Experts of a small language model.
Size: 9 layers, 18.3M parameters.
Below are experts of layer 6 (counted from 0) of a mixture-of-experts language model. Rows are named gate (a neuron's input weights, with its number), up (a neuron's input weights, with its number) and show model dimensions 0-127. Each number is 500 + 50 x the weight over its row's rms, rounded and kept within 0 to 999. Numbers have three digits each.
Before each expert's rows: a language model's description of what the expert responds to. This comes from a sample of Wikipedia text that the model never trained on.

# expert 24
Description: Year numbers
gate3:510509525514441476491501511519512526519478490466584527560501649555522620505513492571554566372529523447504437584573572569515488538479544418552482516595449518449464480502467391469469390396456457541484471472466430503526512492426502427494556524382471524491529433506520456518421471505417515519532503513468483438511462546539592640533458529527496495531472461482422463553496497535503566484459
up3:588454527546571510464433503376565513476498539548530496470487428592547446525508547462486430543512501477543527457530479485482546524562438589479509465397508579505473444444556484443484559518462459496466531434620500524548589490423452519456497521533521463369448481561423533386545622515455543491410528495496542513468548464527446479571502509509432446493490579515468512509497550468399526592532
gate4:563460560562512440523485454409443469506556429595456535492439620523470541492497425430407591419441454434505487420548441502495463446558467524468549583462479520525471422529562514586558567536446481500478459432507440527487527539584523502535508481651506463504505501491458482499479466530516447512524470465409551448504415581492519554504478571503474492574562531532543453507491628453531529499429
up4:534383490539483521459470529381450485520455518474533468496437496454540554500560483480494531447441575489451492603537532564535513466540394422534564509479522487477459421504578576490528547481511541412574508512464473439501526498535461510472478499537565471574571408558540498591493501574390432515460577548528526519458475477586559451515509452483441560416472497395484372511503480601525539506566
gate5:504446548590512425520485427452530575451544410567543471507549458524484517404475466585503385533462493468642478510534482432568521530564520508452564453442527481511507466567502476494538484530526469384540523479471486530473497497521429573557440416555528412571499485590463518462536457479500544440446546443477540463442477437446428611602514536475486568450522467481472574576549542482504434526530
up5:538462484575476561527497501547511539482477423404462504474564523475453521505486498534469485498491513445531479491432474460482429483422535587512516508454572497555410425528485567491519526556509496397521479594440497573490532607440477528398450441524440583539644479462458511542530526544431543549595403522419530546548571558480576515501496454509443463509532375488445570540489507415481532441539

# expert 14
Description: Opening brackets and symbols
gate28:518485545576503521476408461511383511470419556567434439521510441512432486533507502513531537499585429514487489435486416510540530608490414493479432453595513423513497555503489464517497528439462549584508543483443478536474480451495479452565477478454580532552478580483508451535623589486591476444486478521509412566542495515486517535494487479554490414523594536417611594480431505541456513476409
up28:424542470503474611495520501476484410443519537511522537495514432469513436461454592516483460465558495435466510452503469484525452505626450475487513553516506505569562520527509516427558455505532557514460475456471529453406508535571423504525487435566528404470521614525587527454493530440421444507445499530544453522442480591443402489558452498634501507514502529464572641416439549475506572525533
gate29:516548536458577529529438578592524484435528536542527580511483436493516616595566556484455541513467536550519482521506542535465532538484564470492508506509468417495511532467575590433536534477552412398458439540542523552527428498438419451464417525522496515513476465519469488470496388510542548427513450532548404519403463498391621469581463513504438412522471482517488555457453465500399516498548
up29:533529460540471494527483452521442514515513549492486513587435513514457431560506525479472538522480528537526456554417502596469475613466452512420607538429588440599413399504549542555469427509567488493546565518563449496449488390440453513515473420494462575522554495541518526617464482493459376521549552479518518463500577593514458488503474422460525429565509507493532446465491391508505511439545
gate30:550433490477546421565512490475509463500501516566417511431494526517519445536497617572500543446463581557462518468487569507494465446527517523506500543520468520526467530530528515490479556591470399534542429526577464517468517446523580476532518437397420561493528417430568418479534359497484629479543427468499447499478558515523480554486468529512523437432399478447512454497650558550511486451544
up30:491567530422556475545388509524596474511505436453487532457530493488472540494560463523549504378521465504511524473540588462581524532495471487542408468516468523453592449371557541492515485404503429485525446386477475421558527484520525495559421425506428506500541513596533530578548513530504433500439611522468458584492505575573456559529440532611414516497561537473500461498510483456488468471475

# expert 62
Description: Place-name endings
gate0:512511526486466539496523509496427549464539502448440479501550621561542615466498473547530520418508525482496537423566515539546518475499482423525529506478458389492535445521506463546444458447449433544460520503554549485561436470515566550425483567509428576490488447494508511463476450372480532495494494448486409488409517635447515479569512434598537503511525438601586378513476517583521564457542
up0:365460539592413499439576521534424452560542471469552516500559531480593451448419475561582439511487558523446487551541409494562532545438447444509518442531450573472521364525522521502524543425490511486528495411486446522485543536547493516525471439495493508459559528573401468553493529497520476540508460424446497447419489519397584431579505521483558455576565436537522512524478566542537534523534
gate1:614469528606512501548555536475530507459517542474464549470517506538514555502485476566518528470497515491561630522551593580498453536496487447505540441451533474464490324560526480525570546402393495516519496526424507481542488582434415408468496511528425437489555492439472470501493417426466542459456543508492530522379452477507445486442547475562466516555537570588495537473473582492482440502447
up1:485535589548599433484510449458519443516544524557539390509565527600498469462397466491501445568489475546450484502464486455566459572538509495561512485657558553453477539471486401535546508527493379513562525478481503540475519515543488498476531538479511466469409662469489522525468455403471542454546504483502492485549496474526429580536446453550452558499534428490478567554477458421441447417499
gate2:610509506596510536585537551479484568469429568514549397608459529469499493404561437482470471539537515441472504493467591477471361469503473470497514443458451446508518520497453440515428543500521552548550518528512529490418458490495488423495481593548467470531383555465454506527379493527584436451530488564502538512513581552534485522502472467568441452496545466579474463616539463495547508517407
up2:585595493486452518568453472493521502451436625470499494485607566527428456468504518490479429539541470435453556466521480516527454445447443489439542557532497475494434449481461515491513497497458450602413540555419457511494446442474404486574405434479466614512547522463627567490565528495405508562443510507434581568517607499572528466570506496504537577498499467466442559522488522515525495456485

# expert 4
Description: Mid-word consonant clusters
gate1:533475522471535575535460502579589492546403599510464381496476462521487544509537654438526416437530435505600519453397491450508533481492504451448468485546445467500523435528461553482470462531465502585496420506509483594489476646538490494439453525533488516523536498442507418522353509473547508498488537530533490492561476445505554524549477504533407498473561567454543435596469496463478498498552
up1:466502512401528499374533565460532464499525576488532587517454552467544464489544522614502522475584494477479500534477504521589418588529542605500535463484463557503547471522528491487452525461537540391438531556504459452545579415509450469523490509522471479577497491508567596454453571537460504424530445454427459445497439524424584480440545478472486542378483492580534435500489521541438382550468
gate2:583534500499504411555464565511532567472541444543466508471539540557518497551490537534532425515483440519467569488535486482418483440514558362423456521494589556492572491593491484561431482422521459417459444443482505495471491433557558503422492474599496397526406531598562543491529530430542535547476578562544492379514590498472441521541509379529456456512445502526507520499512502437487504471548
up2:524512566557409608504446533484540508446506475582475553441467508468451524394455529449486496492538483554453462499497447513604618596502506563538587511484518517372515484481457428512549431559504552579514493592542503497429434519500512543505444615426480526511412553460484505489405483545550543473570493478462508489490515546496510510509556403512434567539439465513407545553479449408442488464472
gate3:520550519458522446583462527522459568456500455458477491451516577485566455610508490554448526544442512525438548476588480505495483528472655519418443485579432524499415368494378490463447510465471524571465475541512463520551533564514536518368489496519525481540528463546565528485527486573504408466500500554466542503471407562540492491515446510627456462448545434426535532480433554487561512504463
up3:493498474471539549533566523450440570406438478557538432431401491558507464524517515533501564471522421472501484459398496618567486482440540551459499468444548496488508481403502509515584518527496516546388560527502474382459527482529512501494593467502573454511545513421434490481514486514465388452500581566591547457523465480480596655409520491551479483560507499592529446476462491500529497525497

# expert 41
Description: Surname starts
gate0:536546446482499530451540451538573527508599479496564523506512495555486467386504473451478484574524478461524513493475410559569576520499517495478461451523461366469431505495577461531483440514502549579590508478495480584463442432627501521487540486536510415476486558569563427455459553506409528397523457493549515449479483546453515542565517524508503415622473455477423516517552527458379568434529
up0:583494402572479500432517583466559451546616467527442458548435510552510505431484435632561509456474484579537473519527529502484484493505493505422545502439447482510536467608527520452457436492501492481575488537502459501499452534522487521534599508483477500462447514545488510544497473557428410544639497418458473395392460495402474515538544477478520494556451561636564503447539466502539483460460
gate1:572511567547518497528443541565545384455487520500479537463472499452504493468538501484500578599433550497541499549600536594536463457404439547441496446538464513476468516537469394520558521605482503501474506506514501493511451491477496458469443472550552450457540457542441522500425416458489483385473427390512454405435497554575488506611548558519649498563546541461537426560503546475491498504487
up1:549484462496527446506624617531507554396439435537426421497491526474576571508468546547497547619504451530382518480523468473489497381516442448507510471477553476539515541512402482459493529555501515414458518386478537486568525450463470436542514549410482480485456528538385547488513473546519520578483525466526519468513502482512506547527580464476381522451585578534539548452492595540459499510521
gate2:395600479531508493531494593484541496505539520416416429447542587459549560488497492559547488553553446446554483498500445502513612481443466402557520540500565446575499440611507520503406555470463493547466464528465439443533445599456528461526473477488448457448434499460515501520485495502450526463455549554490509476376587464474441543475503541502453616518466430553544487496458511603491554599489
up2:542503453415561430552478478392448499492476390423473514490440600509537589486441477544447409571456433433463493459529485494523460479497397546511487488492497470529597496466592486553502538501493592546498473501479486554463582511519445469539503486453483510598478506518560549447485539568542569527514551498446462487620460562470583551523466585546546463462528455507400551548514376441565485458493

# expert 13
Description: Country and nation names
gate1:533614449473539483494561440551548578506517502470460593478517542520477501589485483512486421556548507496476525525499506443493594529460535534495506463485520475518467543587486484477438478560462510568485453385586509543543437532470437464490530460611546500497438511604481569419478429560459513459486471484429559504419446424468446498562503497553417496560308515588491446445515527525537444460506
up1:543434460444442527449541440470498483560492494529444486488424535568463480440528526582551415515458443443587455535587582488553476435430413517481494513555566447385509508494555481563479533527345574567496476510529572445470517541553514560510578517493567443451460433537521560467486443497498571440524481590494485517421446521485534490519507556554592415453442534534553460574483493555428463496516
gate2:501498449507456517520433464480423453568462458469516464505537505448491498555494484494514439488459519546454547521474427620510503629482506473499528468430537515536626458477499571446550434517515612478526482434540425513402463664526564439460443526534632492490559496522473516450511448473421516528475545420528477553522436411482511469508531482444563595440470465523501573533575557459463493501572
up2:468506467478454537469521515422563425494493600614469444474495518479433506492556570549469453534519501542502515465498498519484537464407415402505576544583470471496504567467522503546502576454555542528548515482431580487519557580513498426485620586452456495518489504541483356464452496510522468517498512399486462578430522573503449430547552506517412511603429423454508539505453515485441589533440
gate3:507546547441457531478462530414496403531457540454409506415450549463354561548474440480472540484447526506480575496421433519498467565531474491417511502552494468498563518486535529449546524454521553557521543432519524443505462597477621488454524502605499471442525444546500520462498502509442473540482536500442522452446464584536547602427576542541573583597517449460541480446461583568479533433460
up3:510517514542447419527477457507494515436407461502545547462550559510456557498493489481382518617430483582559474519496506516558555500578494478471568524472472548563464588484551540442511527448515452411527491425553486499473538505452546532537400445497454523512517509481614571519523482546404468456472519508563459514443541511380388433420437508565571522542498470438540579489454482559546600438446

# expert 48
Description: Acronym and code pieces
gate5:488535464453466527452445421478604586470452586498425494513343513566510530546454446463513532421499473523574430525506520550489431536565472426564598526573380547481513440465607521465468449426434488546434514452450474460490468483514541594441505513488464518531549517531511581473398540514498441532498560493562541533487535486527625557545452495505479477553472463505476402536493555535488488547512
up5:436418491530501479417478484541528531453481451498467433596490472495515497571427492493580469481477490428424532532548521497543505452603536453530536514472462479404488507485496453365483548507431508483436547623466551424571567542543496557585500565366529500595482492550455438525480478526531492540477565496553558597496501539496383518541484523454477486483517462501503541441540596487433537402568
gate6:585516535532588521505483526534430498379598524501441561501436488535545517555442471485430565462468536448468472652521493461585406527524490550437521580457530470545518480468445500521480531515487509409535450495447567494516485466454534584426550496443504533566534457469483519577486450477514521548527526426527485507420608465523618408486508418553450456487467383475556514501419448485497536488559
up6:458528586464477470485551555529456452433562525524517519453482538477473516531418610474553435430510446442543483460613424523431401509443523542616492513450422434535480488434464553403452507613442507517524586525520526495518567501501570473573513564575460514515534535430501601545444574527518515449417503513431471501471504405458437486440401540528461497549517498531485532519488447527549527580501
gate7:532518456528522399536573375541512492484398455551454524475542556512523500514530574468457484513532590496478523365510605444562458464649512494474520461527479495483567567431453550501565488458500446594431427514473481618510540537540472479381458439433552491472583490527491550446486413547597466482544432464452525428524539475539472506433529492495488529540472564503470472460524488522498528484547
up7:546522493589520557558529522529428542615440459468594462463495541397452517441358515568448416506451540569541508648523503464514547503460440425383550497464551440541497412537437510472526483604530508445487538498583540524565513557423505494466530456503493494417524471508459470512517479513535495439554444474461449508519535528529514511555571568514450538551467475469473529446441508381529471521495

# expert 8
Description: Institutional name words
gate1:549560469452496502544534553497586450485487595452438521534483527493525507434539491511482460495485535566415548526518599518508424501494473525584504472574452515402443538412586600381424481521482496505594441487527587441498512532475443369479547531435440589510452518443459512561570468493444451542386493480448518544533454449435473539525542553435523472450493553474558479570556455557480537513517
up1:485537568516426582517476548560422498541527499480580524469513582506567517533513508460553524520524526410528474543488431479422543512471461561521551413463437448483485492553605457525524472598585496510451489562506551445550530426518498540359566460520489575502470425427493510460476490427496497392419531442458504566424536594506484470534554552449567438542560389424522451517445561487472499478484
gate2:599453484442505510503382548617423594482468544496545552454503543533448532453591448517451410530454543528479489519535591469516496543549496499441466406492385541558462472531465503558469490589465520501548433470512489509528501452436493562494527446493499503511481594402483576453532506420537509436477513434523454595465457512624411616468504497476537547517502451567495476476544563513466462431517
up2:461509499504511530522439437434460533528556534516467457588403526499514499463519483480542454485489529529518466512449551596481545458486486579529493541495545532472393545562502441442526500548651524444517499419516538473482623446466534469548512372508483463479516478548391467454483515493611453615488439556595451509567429539438480513519450480513528510488465491514429605564511446504550372481493
gate3:511503544484523419426583570521463446397410589462487542487484459458540579560474573485427545431445521510440497475458474422536525555503476413488436525485481406503521649643436511592491511526570452540515510469489498580498487487540486474502538523520524570500411519501555507507599529457440515442533449456449429456400495512575545526487469545487443514573464465473539506455519464538528595528492
up3:446478518490500477569578635474408578554533467411503483461571511508513450507533498462489410525490472541495526490515504588501618496456531550471531430498503504466552374518573463461503503424442617488459559464575556486526510489469513462523519479405605511435544484485450438470566443509522545541489452474531525556431548486451484484416488469509513494473496516477410484634449539608499397513527

# expert 47
Description: Infobox field separators
gate1:552520543547513552540540595561421489479476472428404484548452415545510533468479541433450513486495554554541525614533549546493425512607533521505521498539531540543537471518395417565442402534566496434558558507542463488428515523467481413506459585473554467514430556551566495574448384543462460592448451540581483443499430528501456442456513526504474411453500473492442477449469484541553535478465
up1:469451466491551558545523490442531460582515644569553460543473436488492566584519456473480417516537497607454506500567517493353535536514387505475481527484507548498426493517506465576495393551478483466590501459557490457566492501466595509489470579579465535493476557479426483480486441539566417467479497413577461461428472475503534549530475468534513426428529528464442546468450555478432541528584
gate2:431508497455539502568448516553436542494507588551539547474491505519525438506553440482588475471380570516429510539427510459434499519527514491511451413520597477432404548536549510500392553473501453551544487541497511488414440542564532453462554481500400537618505517465521455487363518519423505506565455551551512452471476484455510602513547531499447483583642489487509509464496504506443431570520
up2:428541509467495432535535637522474489562506438556550507473508569480406472508476491466530409519404511476569450535541506554571486472525552563468422447572541473389530517457499537471520543488463484512565499481508470476435381504482554524445548485545513550496471500448552452551461460499433533630500453482432510393513527604559453470525551538426437529523519461548499533452446631463584511506434
gate3:528555499558449500502448503438450603475474504440472477531483502558480508487470541446410486465439504546530468560454504566512526587625551417626434505515494525433393571435559483528443494485537554496474574521420490531557511455507492565527510497509463464491547509545502478478547537522512505471481536439497422496459457568433478521352616520535508517464494478551456521424474590457501409640452
up3:543482454476558476499515441400602459478473564490530567468506542548512485529537557530511442397591509535527518590494472466445503534508429551622498548517424574499464471488554520531495515533377547476491547496515463480439396563615515393501507574590550534405529505435455470487460462525555504519376575471525514442458477492500446437520487494414571510467515556486548520511447499503510509427414

# expert 6
Description: Table header cells
gate0:490573528503498568551494512535441396450536577425445431538432511377473427541625490508525481486498522495475570465524590478470472549495544515470506464487532475514466530458494530483478575435525540483601557453553475507473456519409476431644499451456403422458515571513525439508525513440539466602497513543497572414563459455465486504555582575424426494526558520512500536430549483476504526548433
up0:478457521512493482507517489461494481511522528455439424558470453601541501535585528414446506494572466600517586469464500470453393500567562487412437563399492583494535557521446582525481512587519531457408503439482438484448516585521553467480514541531565450532565478388469418498443536559449557516452437464516485585541513516440520570479506520580516523503460475379467452582453478453544539536546
gate1:479487574482451471499599427480519378511477446431532503507534521457458479497551453486475583450452483524435514528457577622507490561566564462503497470565479494537463437494519457595598496496509434641513457516453460531441417590552484493422555465524472488521507423426526493440504512539488459461574593532442497571488554478479500492496466539547530492438507452602508601541476425509454572403487
up1:523500477471385570501468597510503588560555525470511427452502456537503526569513511534501539538495382517521488497374469475490573424460511503529489536529457542649493483457501466464530443409484539480485487570502535537551539540553480590479451471449541484525470438492440475543498566546432488454497513564543438515381414531420468485515493547440499499606519515472463577596447450491543497579390
gate2:443474517539379419530577437541492548499437529636497565588554559465459497547538482531518429477466516491386502474457534436375500443469486403526517487605593484500390556536532473461515482477494552511507423581498514523462484548488540481472499439504402502504431500444543478563539481465489435489550467550524492511574490446547539524452549476506523464555459475465466440544565508533520595625509
up2:502504442358438545507581572500588515593466423457480459516485408511512511427534500496621530510515502483511514475457540464438407534451539556589465518613486469496509481468567495570428452556525620480479471477607561483541423464444526469478512493433511466445493514502468433608470488503415561516434569505583532508476504522480492519410518485529461529571503436505503468439615473462528485518524

# expert 2
Description: Proper-name first pieces
gate1:447389532480532495529547508482469545493499494444585403471549484504525482590491495496557470448433524499508405438485536463609465515520481452531430487507526467533437542411501471505506440641467540473554544461445503479461570516631562485487493515528497490475566527470437530580468496517496430481541514433592555549440481477425474465511440441495555543605485408537457598443591435467568481557556
up1:620491463482439434510450495509538509569448404491485485497458531570466488462595460441435554476437556415451592441515521523535500464515529583519515552539496539623437535460561449482516535495452481409506432552489510486451475537363543479553497423557594491463420507523499513469523517585514437468463439512507592572511464567528585541560467503481519529452422468485385512539539490572524543461462
gate2:535489418571455490468577551452599431535502551555525458474554486505415500599451511526480509506499539359581533563555531539511431482423513439489418550536571520482492494504427548561483440553447544566513475483506443490463570454452484374434495495486545398494497535499597449584528492511606478459478493564491484543503450414472463456578503519620451518542472408508523489527534503480464486529446
up2:482483553544541550517490431508545470548539453414511487558513453514460537415480411424479493533513560539501504554525519556481532475412472464420486465467469511508421461498456542512506509530438410544484486469352469434589485391511374504546548480496467574477444524554490528426562537397494510556477528582502564526497555432567490481579553564501504447506567423549466565559607548505490590480543
gate3:411502503498446567481521520526584562555521525494559465450458528397430446596433545509546409499539434413410507508543561476441575507472450464538496448555533445517483443497466557499515454546502487464487594517520557556483503443471558435377531541456479523506557493488458485531457510473468524505388617493450457476497485581463538450578562583558440389551518502527566503465594506514459586498489
up3:493485498483455492563454472466455518582514450561499531417494499596484466477474478519480503586474505450550585548450552479408499558489464511462462625519566565528446465484626470429503458488552546456585526433567563516504527486528552461466542500565517437512497532431549401464540536511413502595492518462463477471565464482491475436525544393399465612565445506414495485513460496564448408506577

# expert 63
Description: Hyphens and prefixes
gate0:520473440566499479480504398504451536461454536585509554538506529530530464570532516404470470570497552531530501506511553596473444482596435441470482480591517512524401489479600514506583552467573460516477562520458454456508407599520538409522482498458470558557469467532497454569508483414513478451496520523425373547542600491384433546504506479540467447492563580410497488473519567463511458424502
up0:509397477464464404521524451445487471556529556472543418504612597493443434566498556514492480577430419445537406628512441571540567476515524529561542530442473593476456485576509476505497521557539506529507447578499513509538445469431569502486462427512504478494555534389506493454486512554490504518511509519480594494425567453500533455461516515458393517579477552508522452584381535526486453468446
gate1:518435541593478538510554491458516433469537527378474455446489567507561437490512426500523519528509509508444471564485600501579553508513550562485473416509585479497565558449533500483491503526443541497599430596539497508469376485434554493426418435521480435491461495488477537533554428539497435626513483522475508467512455566484406559545513456473517425540487524442495493532426435598474452616554
up1:537482550534456493508534487484538528544474558454553551402486574527478658543544559512493570477492504455445428509433487466470550516469504512589448538571532470592609415411474465478537501495415441541552405391595492455561503496516446498503554511459498483479514472387543512507525504493474520520539509516470627506523414461440428529465484504454450455483548471489445526506411571451503557597449
gate2:554463470469490400539452412482481484532497546483461542569516547532549423438505551459599499465417522452528449505482473555476497447546465389475551471473427504515573470538531509518453414590484494505461400531629531499560473546471479541488578506566496502518517495549504606557476571546473475362531496557463443498480553490531492618533470527540356567522511479532509528456567485432432454467469
up2:492556499469568540500497514463479514453499441526453551495468510458435478529537487543511501533516508520427498349468599507465485476504612474645439568539457455392575550462455594412520518485491464487468485389531518495564471454489470516486551464476478511424467488487453516434463524518431462493499512562586555513474498583518489528431520557511529606503539482488463500637493406478463650523520

# expert 7
Description: Capital letter initials
gate0:462474498579525507540501531471469437427439518494469448436525535470441564428477492455522552493569426500426471476639479609527530515459512533441460499522508502629486472441400417475455479400432496445568469564416438510514428567566465532488461538462562499551576486463503597490482509540564495465515412482507588589536435510501531540557510579600539530463475424483520476534518466467531575513521
up0:480397497459390510533462600519503588502508500442557515531497494545447415598456532427541559510543484526548486524479506545563498485530578432599501414544448593549487466432509457561447454528569476512511609467539519522449473414491495483460491468516512528464490524527484477444449472478522482471503447472503515482498480499551442555508553551448367595535517464443486519494532414454606597376582
gate1:615505525534514505467517522520550471518488468445474472460503500544400564477487477474496457430415450570478576409443467490467548551563502477513501490612656458522586634522532485505476529525424570443488436516499463464501501472520456493570444516542509645514525407488521412510535450449543520461525503543505481553616459482514428445510535482373498541445497465494551559413501461500507522454496
up1:470555529443544451531459517633445464493459421463502526467500475555499595479551529520486500483518392534478550503517461503457427578466596444537514488363480427607480562529528620564454475560590470492523460538530485460530448456520490489482578497458471428502557519578490451595466458462500449496524497490489472539431515522443444483436451434543573576469445510497464443475630456528508570503566
gate2:535573469543546480550440456504466540444556495492470460496478480546473470479577511420580502517496499466586481434483615514431514533501454536491587587459467430532496486579464493450506569572467488553526502549405538511484510464590477480445531498478400625428523545569453636504491469482519453455588459396565432519501491449445468497423533553567491528552446466541441563492502506480398518437443
up2:518624449448573413424456484520513467491416606475420474396539451498470492523574490469493428469519492554535495491465492562497388443519484518516493475489453540508380544465511525470451520627514450505524514606507596463459479468477419536595466564535549537430448416551537576507531449509521483544485458492504537513502599543492451463501577457474538476540498501645475489513532554517538440497451

# expert 59
Description: Prefix pieces
gate0:509543415521401576519417441504469488517506577455487459596479469497508534520505480508477509542418550458383620467468507570480412578481483504543522498507534541405428506480474485395542461611467536536519398430535521504460456484561466557593471520502528533426507544530554461546487549463574527432461467481461512478481496527617527471545511448556500449563434573577474541398527482551459556504453
up0:410439547547614554453436479530463491483480474389500508451510439494553475451560557595477439456567438473460406545500574523502471551578518472565419499493472461482386515517524469422524592420409599549533462584449455423565518534504538487472518445510435513523607499488540510438469473456436494586514425524575545500531587507526456476507432518525559485552550555536500496523444495503453517518544
gate1:561513436461565489496515427395459499503553639529494427600483521533537460440510467541538453524493518550483467512530497567498459511480422530529508454410456502443546452512459561457483529468542402521535411476429600546494531568530457451376572517460446424460525472568493417491556564516496543454572436511577577539467524520491533545520471495437546492497463465537535627409546511539452554473444
up1:475471559589398451488516513602536565416475510464485524551504590460498470487443455454496508490585554482531566582500558596463462489506504557565480556491507474521597515584504579411405534559434381403520534525455490528445463427546482574482530508489538502506472451449460467515475447453573428494475476639416495505444502506526482524464465429473488541404492543487501461513481550482617518523471
gate2:460447564509546532457578467443463481498473544475455471506440571477562397528440602519464507523506528566549557454481525416505548488489572525477492603520494500433451541515418522474526561541439432590516463537513518517429404499564426537526505398506427505504609483475530502515453587522537485426513511587410437557455503473397603516538424477504581465528467513472566436475594506494440493466543
up2:542477436542478508580524484468518490532424563570513591494465548410553593466478475542500527464453545541521509420593448496492458440668548468604471516514423528554406464442532590574503562496453499516465420555435493444478555547475541644536480467479503457533393574483516524518509462454470493477544555502508503455468482484402490421481457490420482435493548493501462515518505453451484493548576